From a checkpoint of a small mixture-of-experts model trained on Wikipedia.
Size: vocabulary 16384, 35.2M parameters.
Below are experts of layer 9 (counted from 0) of a mixture-of-experts language model. Rows are named router (the router's row for the expert), down (a neuron's output weights, with its number) and show model dimensions 0-255. Each number is 128 + 32 x the weight over its row's rms, rounded and kept within 0 to 255. Numbers have three digits each.
Before each expert's rows: a language model's description of what the expert responds to. This comes from a sample of Wikipedia text that the model never trained on.

# expert 1
Description: Prepositions opening a phrase in running prose, especially before dates and places, such as on, of, in, after, between.
router:151166125141157166152085117070170183173103115138126086113068146087131087133117150122119108112135170090176148176130182192091073109112105171121168116158104148139105182164142155175073083089122137100173158070087163115188143107094163150096172159080180160097114173059091112108089173127069118143124102133082079091112117100105114094159173177146148152095147129127101082162106110159097152100146090104153120118122156116155079099165107113109178112138145135173110156160120167154131180070100149113159101122123159088105113100096175102178159091176156165188176101129126114153158187125124108088107153153095145117077101128146089165110105123118109173102083149136097102127163157072159091124183081125156096146158160116146087067129175083098165107157063088111166129131103155143095156110132093
down1:126156092180121173184082059142162060118139114155119097124160101133142089120126184101063140153134151131077116135148082112085058142148086148138140135165170102126135111124101121148161180194098155126135166099179107174145135084075117166104122171138105133108156099121126095073092129140121134171166095082124094165131110166164082145162113142077105176110093178149126100179147145105169064141078124153126093169121111148107163168132106090123187061172106143104146157076149112140146112104168116124150128129121120140170155126143106094072144154136148100177155210112151143110074098081149124137117163076157084167137102091122217120142063103148107143131154117165121120166180117162151060111099128138119028134169107132131141125105095170189143162122089132179103157133088121109078132116172095
down2:136109174104115134144163166120193131111061083073114156152160133118110169121135168159107115143102179088141103095171153126148153135059104206123140063131098183129114117036137111119166132132118081155079093147076168053157149090151098092126163151100147116153061101203171162148049151154111151119090110137145149128085127063167194135085103150212108110078127135136115159101167149163153102134124102141064149115151148130161120092099116160131067099145165098091141134125129144086124115144101168154125102159205141094103137176123149147104184129166100157160112091146173115142143145138132162115121141109126144149164131116174143160148105064162145110083092109093125083177124153145147154104125091153136141055099161131132170097092175078106152142147114139101062163161153127128134105160181099
down3:170168132136121163050193162148178093100173084147085100097167108046122097103101100122105094072085129166103148130110130165122192134163201112123133162122066153111140152141124092092182129111139081131124139109065177144101053158130080158104111145199180156063088198104102136127122102158069092122077128163097139116110112126139088156144104119094100141094169125120164160110147088115079183138149131114106143134137075135138164141096141135123148149088114118151191181119092139112110073128139138057135169089081137197138116168100124130146080160107152160105154106136107107151144128126107087100119130084128141161135093149145163103134139157171105127114099163170099099091138145165119181168121143136105151118153134199106159179082140094133097064139130171198094125205128155150131082128155104
down4:141081138100107110184084106151087131127127142102087114135094181118137078177113068097130144110100147150130164181110167141158087122079142063114135147125182171119117162093133128137090111060113116113137153121152115110116083161122099146164167164114144160117141077081122066169135159114097121098130104123092123143159136138156093158183171085109178182164111048160150176131107128071215114087111155064147184098121110159080129136103117091144150146149122164099118117152116106140087095114097129140088118115128076131174085052133110107141171113123135148137109118140182135093106215144115186162098157122130079141132133125165117163167173129076151167104107144212111151096142099136079176116085088073087114119083135150172121122167152156111110057145133085079087057143136120144119123204113113
down5:130144144125155130096117191112107118155076087127127105138086142128151084135185169183150098142116063144130078122100084114074156106134125131164161134132079155110136090163058172132127183141116160118152123171113147110155139173117110112157194188121130153096151141094124128125201098055118111171157080083094114108080155083141135077164142103142118152152169024076073138139121135113140115141213128145116101169167106147111130117164164136088110123156190159160150093138111128099083064132101119177087119048114122141143121119148064112143084125132117100110129139099145150098102138109215105132111105119109117188087061093123122137127206114195087053174073131123121117128129126151189136130097127155123130142162128134166109160130135127186142088182145150108144154125159108098140191114159159
down6:101138123101153138153148106161085131146105136192085154149106090075100112127129108173085165156111079079144120125126164089122178127120154148056158140140132130071127049098127115050112114095129184144091095113157175150130126122149162139099110173052159150096098145078140124095132168154140195163138110124137191153092118124126129134143152141084154094072165164136152113136089221128092084156030100148179187091085131161110186149153132123123114103118112200128134107096105117129153107099132107131143192098125098079112160136119113142157140152136162153147119143100133117138152110109171075117127164094141144087186148105108077074098144137137168112088124173168069133156153185089122093114173141132035151132107106063146135094103116110150139108126109083088089135198117158145114055135130105
down7:151130110108129091074120085098164167100091149136157125090126119149141139136128126097075123084132148079149134165060113164145102163089115089085150210133117118120106141105139178121190085099181125119094131140154114090163074114113145108119152075125130130128113149135127094185121115195127144150151153170101139096087107104178118174193137143104116121114077106118169083170119158190140120106105097122157174171123086174173131106117100127158095171175084160122162128154071137123109086140128164127103061114140165089146097200126124123121148156152098174173076081056166077169138159139130107134099186127107139137143168159148085159131102027124074164101053151175124135125132129149108131122064123159151168111160157134102125156134142146078139149179119197094135150101107077036110136119127183
down8:158139150081101118165107112213143113136095095156124180175072100095137067133095096139149131127130173153097090102133140155143161025109112169099091116188098181189060148087121161096132136131053142152134099136113084092155109062141140067162124161127105122137101136078108022136167142129117131120149131108126108057167162061131120135160131212120170111098094130139133142131145143123158083189095124062113158113155129101126125116122138103155082105097108141151172094134087114140166151141070144121133118143174136098127140142098157158156173107111050172145095145120100122209088119109089204171123139098131120130129145139116098165115130134145109165175103130170166141132141133098084161142184083146160127126139150186133167124086069091187137132087125124126091121175165127159150142130131101
down9:164159146127104149184139098141111154101129150101047127117133149096163118147151157135123157130138127152129150108168153132091099071121172085158117103114142102192142124160099153143113098154076127109127105145107125086134102114137174179133177116141167087055087060099095090084143179114135147175135142156174094085142182145141089144157101146157171135093164141110148102126164168170113190122133146129135093128095121123128130143105177162146116114089111140183183150151106114046137083120167115118227116144088118160104116093101108137161109130069107126140127090104090137121156060140123137189170116083164184130125110111148142176105146094135145155109076105116179093163134085097113115142013128130103102184186106135094206112174124059142129141069170141133135090201106174125092126165088135
down10:108118082077079119100122124116130114125137130176180157138106192105165106119127126201156178086102187148105119129157152127132112170119114156110207116121158087138167136108141172133100170190199152093156125126115118104132089199146141166160056072178136139086154121138089150172120115078181090122131080072110155223129127089150134102151094074146125102120068102157090100143104174182099129092094124110078114123170128130129099165106134092114081148172184108103112138115183129145121171139067143188134112144121134141135145147109092151091119117131113140108185169172140096152109155127129099068086154135127136129162113151045086038154117064125090152175153157163132165123086106130061143133171133108184097146138079129147120191151114105102111139136132092126156153128136064140125141140158135
down11:090176106073212152067070131092156125135152220157137109132140091118122124100107163151104109100123128150065150138114209142183149085116105111134142146092079109170161184133098177150093161112122139109113129184139048130130122134113112076116194120067157127124112115163081112150135176116130119132136060174116110109103154126117162126186149139134124173131108103118126126092119182162114153095149163114141123120102163128165178079102072138158187074092162116092126132128120156171096130131137110146119108153107082111146109161062124083168129111109158111146151072100131101143092104080118110154131183157126177148155166118124142084064152197107136104112217122121098105104144138155150149074112148121108101135086113118116206157101108183121178223140108115187081104128136136150139171154129160
down12:157149133128161146121142071164114128158119161096138118116090129098181160080194084094072128180168169093114128141173163114110147119146138143142140136246087174179154120068116081090188133152091147209179112114112129089113123162162078107158167129137147094115136120142077137095116130206175116108128129158153144119162163138098131100098146120075156125106145147143162120076079092164138132063090190206151150128142080114079105151114092134160145187115119157126157144141154136082185131149127103105208134131104096105129171141160177101148126156139130118098149152213131139103179099173106110101137115123107146140134192129156133118087115109151171095099094069135145096123114153160067079150140122115103069123145128104102081104127144094135146152043091076172115100089131098115102093114128121
down13:112117155074144110170140184134123139177155148089122093084150159108182119124114142182225163089137202072143093152104104140113088150152048093090128105066100177167054162153113139105112105113137076094076161099107125089140118102099127118120078115093168143132147173134106098121122092153135142105179099112131093145138119111092190114115075102161164148089092112091085123094139116168102116178073126146092096099048141169120148093190157104162070129154134145130145118141149143124090113086123132122124117070119136152157173129136121094129167142146170050103094150135172141134135131162059163157104115137131151139124100119123142100124130159139152157164121114088146203012098187120124157115171142146135117122167147070135153179154113157157117117144205080177154110139148100104102159106120111
down14:109140178134080085097132125115128093150137152170111113138181133115137111106148152118097104183098053141110092111109122112143157083119162112112121098141124180132138084170132151087133191101094139115116141152156138169162127109115076144156118140137155098101067117121106102158114162123164130197152103095071068161082092120135115117132146146126112111091095127147140106160088082164115121057114106117105102127074173092144131191153106091137153147095086108108130105088120121127075102115125124135104150188118188101158101120113119134123217194139073152054170161134209132154148100144117120151083162155182139184181167121164117109192127154164153114241117117115115106091090130073109150144112098116123120085179119187105113157121112126166143074058150175088185095113210132123100138090139093
down15:124149147128143175182133104180083132148128156073123124187136088053099127122152114092104169054154160172102143085198145140122166148118170108109128077126050116114133137100078113126161136119138134165122097139154136099163113157109129133092143186071114131127158124113126088107096104140130177099164081148158092160114090071223153107092146112150144200103133119137076114169055083138079118166158138109180138129129131131137130167157111098129174108126141129113135100157139091121161138048105079125082172140139145100175110092135092122143077164126134107091054125135116157128170159164132072084154088098155121172156124118091170161120117139166194146199147099086108133138149133171118163141132071123114150134105053164191145141148128085126097099115194161151143069167110161153110145196142126
down16:134092105147174046102060161101141142111156179073113099134093150153174185139071126197120097158126083076096138174133145110172120078115096099132104137142107156144167143128134133121107152131094119110125112109093096128090109164110206163060117077072109157111150128141122142158143118120097085162095118105146174185088124156126143133124098092174084151125153130143138097155125160123175095127188115151160158187102187060134122168128110148148180156120127153147116147081150157089140078180166190176119170128172138093155128040158161113100146151118155077063139165086137091122132091154125132152189137099118069123104150144163175144156150131114122122199150123126126093125094055084152152119092084173173146134138071134110108191105095123122153124110132154120173154172081070139144129087127163
down17:132164138074154095060193166107116099142072141157091108105126145087132103104144188132104115121125049159111178119159116126096123146110109126153177057185099106137157132162170152116117091117123153117115109110175097142071168161171152117118157181095161120136131143169108110059130133172101144169164146130105115213102144148135129108143191150155082133093097154127178132157098119103148119186141128177165116094084147111165182161154100132132113092150104149155104083165093054157092164143160116119129070133093170216109162184131178144069120113128117138052213167123150122111178127124091144125095148130149063070168120113175089068084168112101070142107117134144121172104162150113140106131136127153151119137141184087200167130082132158144138104149123144078112140141161111128133092137127135
down18:127138072151103153133110095158131193128208150138110102083098124103132138122173105209181118109126154168171136161103167110101148161142126131106112129106179104123100130122170092080123116134123095078108147134136145141139095189118121169158133137089137099122142147091082125109113151125154125155116141171163122137143145136108133154159124118119125095063170203086178139100152156105144134129168102123107093149164119122183120129154139097107120143073122150203151191113055117127105122106226131148076210180063151141138156131139118141130134104083144103166118067034148085086140110150110132173187127104088151126118134142085109115116075112093156111096114127148127141077119070123107242143132177139129136072119123151124121071162131170111106096094117132163154192075129122175110103076077073
down19:163136091107131166150076135148101139117168088117119135067187133104143110134073120121161081148091174114100092148147160127143199117188091115186159061179135147111155093144131129136141082140177186111127128063125107139160113085108143133166122104159116151040096127124131132084181148175130170123127148090120118096160105136199139125097106083112141106121074126103068101144162114161127181158149133162124133064073150116137133114155156113158150082096121155104131148158169174045106142144126114155105091112157142152091223134103112138147179119129101105122149097143137094107140108124078128191123132125133109125052033112093140136167097147120216090163138124101117151167118155091153075151093091100074150176135124129118107118143187091136059077168141135126171114078173133134157119122159086
down20:121103173086171150100168148117144157152134035112155052136095155167179146109115103113074102178151093104108150163129122142135150141104105100155225191121163116173133094140145111198173159099159116091146156152105135120163107158170149151176111123101119153135138098125127152122114101152075143068169093133141118127125149107096130179135139157137115139156110132163162118169106114199182095129105134104170176154102121077150111139150098090140093149105107180085104089156190150168109125093034086131103095095175159042099103100159100181070117080141159147134135135109093148158085137174097135135152059171141159104150069104153178135087157089091149124140137136088134128158185107145142113084113143120108140045153188105138069130120123178130102173140167108153132111116092131158136147157153101
down21:098170119133133182166176113138120122138108133120095147117122141117171141096132140093162152105093149145090077156091162131113080167127147151154123087122132143121144137110130080111166178112126157122114128090068113125113115186182084108143128133095174088026040093083140132105186120115179152134112156092085130093140135153123131117095053142135115120115089183142133150157144169119157172162159114116130127145057095119179143126121154110167121139092106097083137114101091115152159119153063155131068125117143139176139126116178165104192189124150146102090141126074067129216085115048113169134077089122131138216086091114085214117078124114099127101118125139112072168135088110129129123153152128080129111128151110202099178130201140081109101171082172147088138162121137141141139118119138100
down22:163152163144142125132169141123176135109062128153088162142106109124207118061104169160150142163099175038168155158111159137171149112149101162129092151099146186071134097065149108083155052106102136114189113123120145041151137146147147120108110177113144108131073097157140136114115136102132119091122082075152106072155131133158083146124123122096043126084140104141125157159086149118142143115147119104103185101157145150132158074174133166116142155124109163109130131120116102158123151164161202197130156106138074182099127137152153124137144139123173111163146108095109136156131111149160149163153103096147135134084193091133150157093173132147138150107172054162080128113062206112139099179121108116161074170133184108094089054182135136075123107129135153177125166064131137113144126112112099
down23:095139073161106106129142095165077166112097122128118168135126114116107085085127144093081158135085165087157101114111052078123118101143081200170075162084126094183123084096146085116185117131136073149150133084128126123135148195157151171128109151094184139146149100189128127112105152136138123144121128147162153099166129220109123104136145069114114105118102142151115139135124082094110154103171152088140167144078124171134071080124141145095101072117140147152137117123181128094151064121133081065143153118149101135175116146107149095110082089168115107129113085084193157031167110117160125085152136187128119162113149124138109119110172088102120128114120118190126082071116180166138127098067107125073048126123156141167127164117090121104125078101067115085078118145150100060155117129177135
down24:143124103046150083106073086111182156129140108131113137145102100097117121097106171131127125155126124164111146157070091158199134114150122126097121158149114139123117162160120190109105146154142154090111162127111102124144132132167100068181175082165126161107170138152142096141111083153165160135056181103162107126054151133107171075136089135116131118110175114133126165115141148139072127123145140137089136065115158144118151140108104114138069141091131194101112114157142175144139121158087128105177106145080163027173130134123156171109114087101118117112109198179045139102167155151165062118086070104130166108097104143129095145144151178111154136117083102118076122073139204071091172121095154146128163222128159095121110109153157176073079153157124123072097091153130090147107141167158128
down25:159093169148103068119138103146156100182138131099130025168197142090119100179102109108137203112173092103131080086094155103093098119091196089180101135144139169130125129142099067101150144191158130160108180141169083133138133099161120118144117083122104115122165106108121100094108140102123116123139183100145183093149097072156157123099096120141133119164132130110068116082151184088156134116112125206124105113179133096023099220152152111126171111236089112144117105175114080142156103123142126099113130111131137152122126142097172136126138119163146062107198098105136127112109113106126137117147181118104116044122133135175175098122127130154137119139113068148117142104083123146156079111135113092136136104148122087125163132093123187139182114170104137107144076114112121059154139136091104
down26:092181100105146119093161166107070093156118120149142135087165128141097130108108123164123135116124157140157084117137124105175158158120188150132109158111121212147163152119074139078217181171179112121103109116100169102133127135033162167157104130128086171121146105127151138079131163144069127153138141141144141072083100120167088118090170116184106141107112125120104153149156082123121152142185129063162084111088144178125117127105162137170143121135118098114173120090088113091101084127129128116129116091103173128124124150156199082143116187142138127098100167048178217119210115113139130112123107103140109143106179164126129129108143100143144090119114175178144132032130103047161108065106205108052156147164096115145148141149167133119122135133151079155139094125169137126072136102143123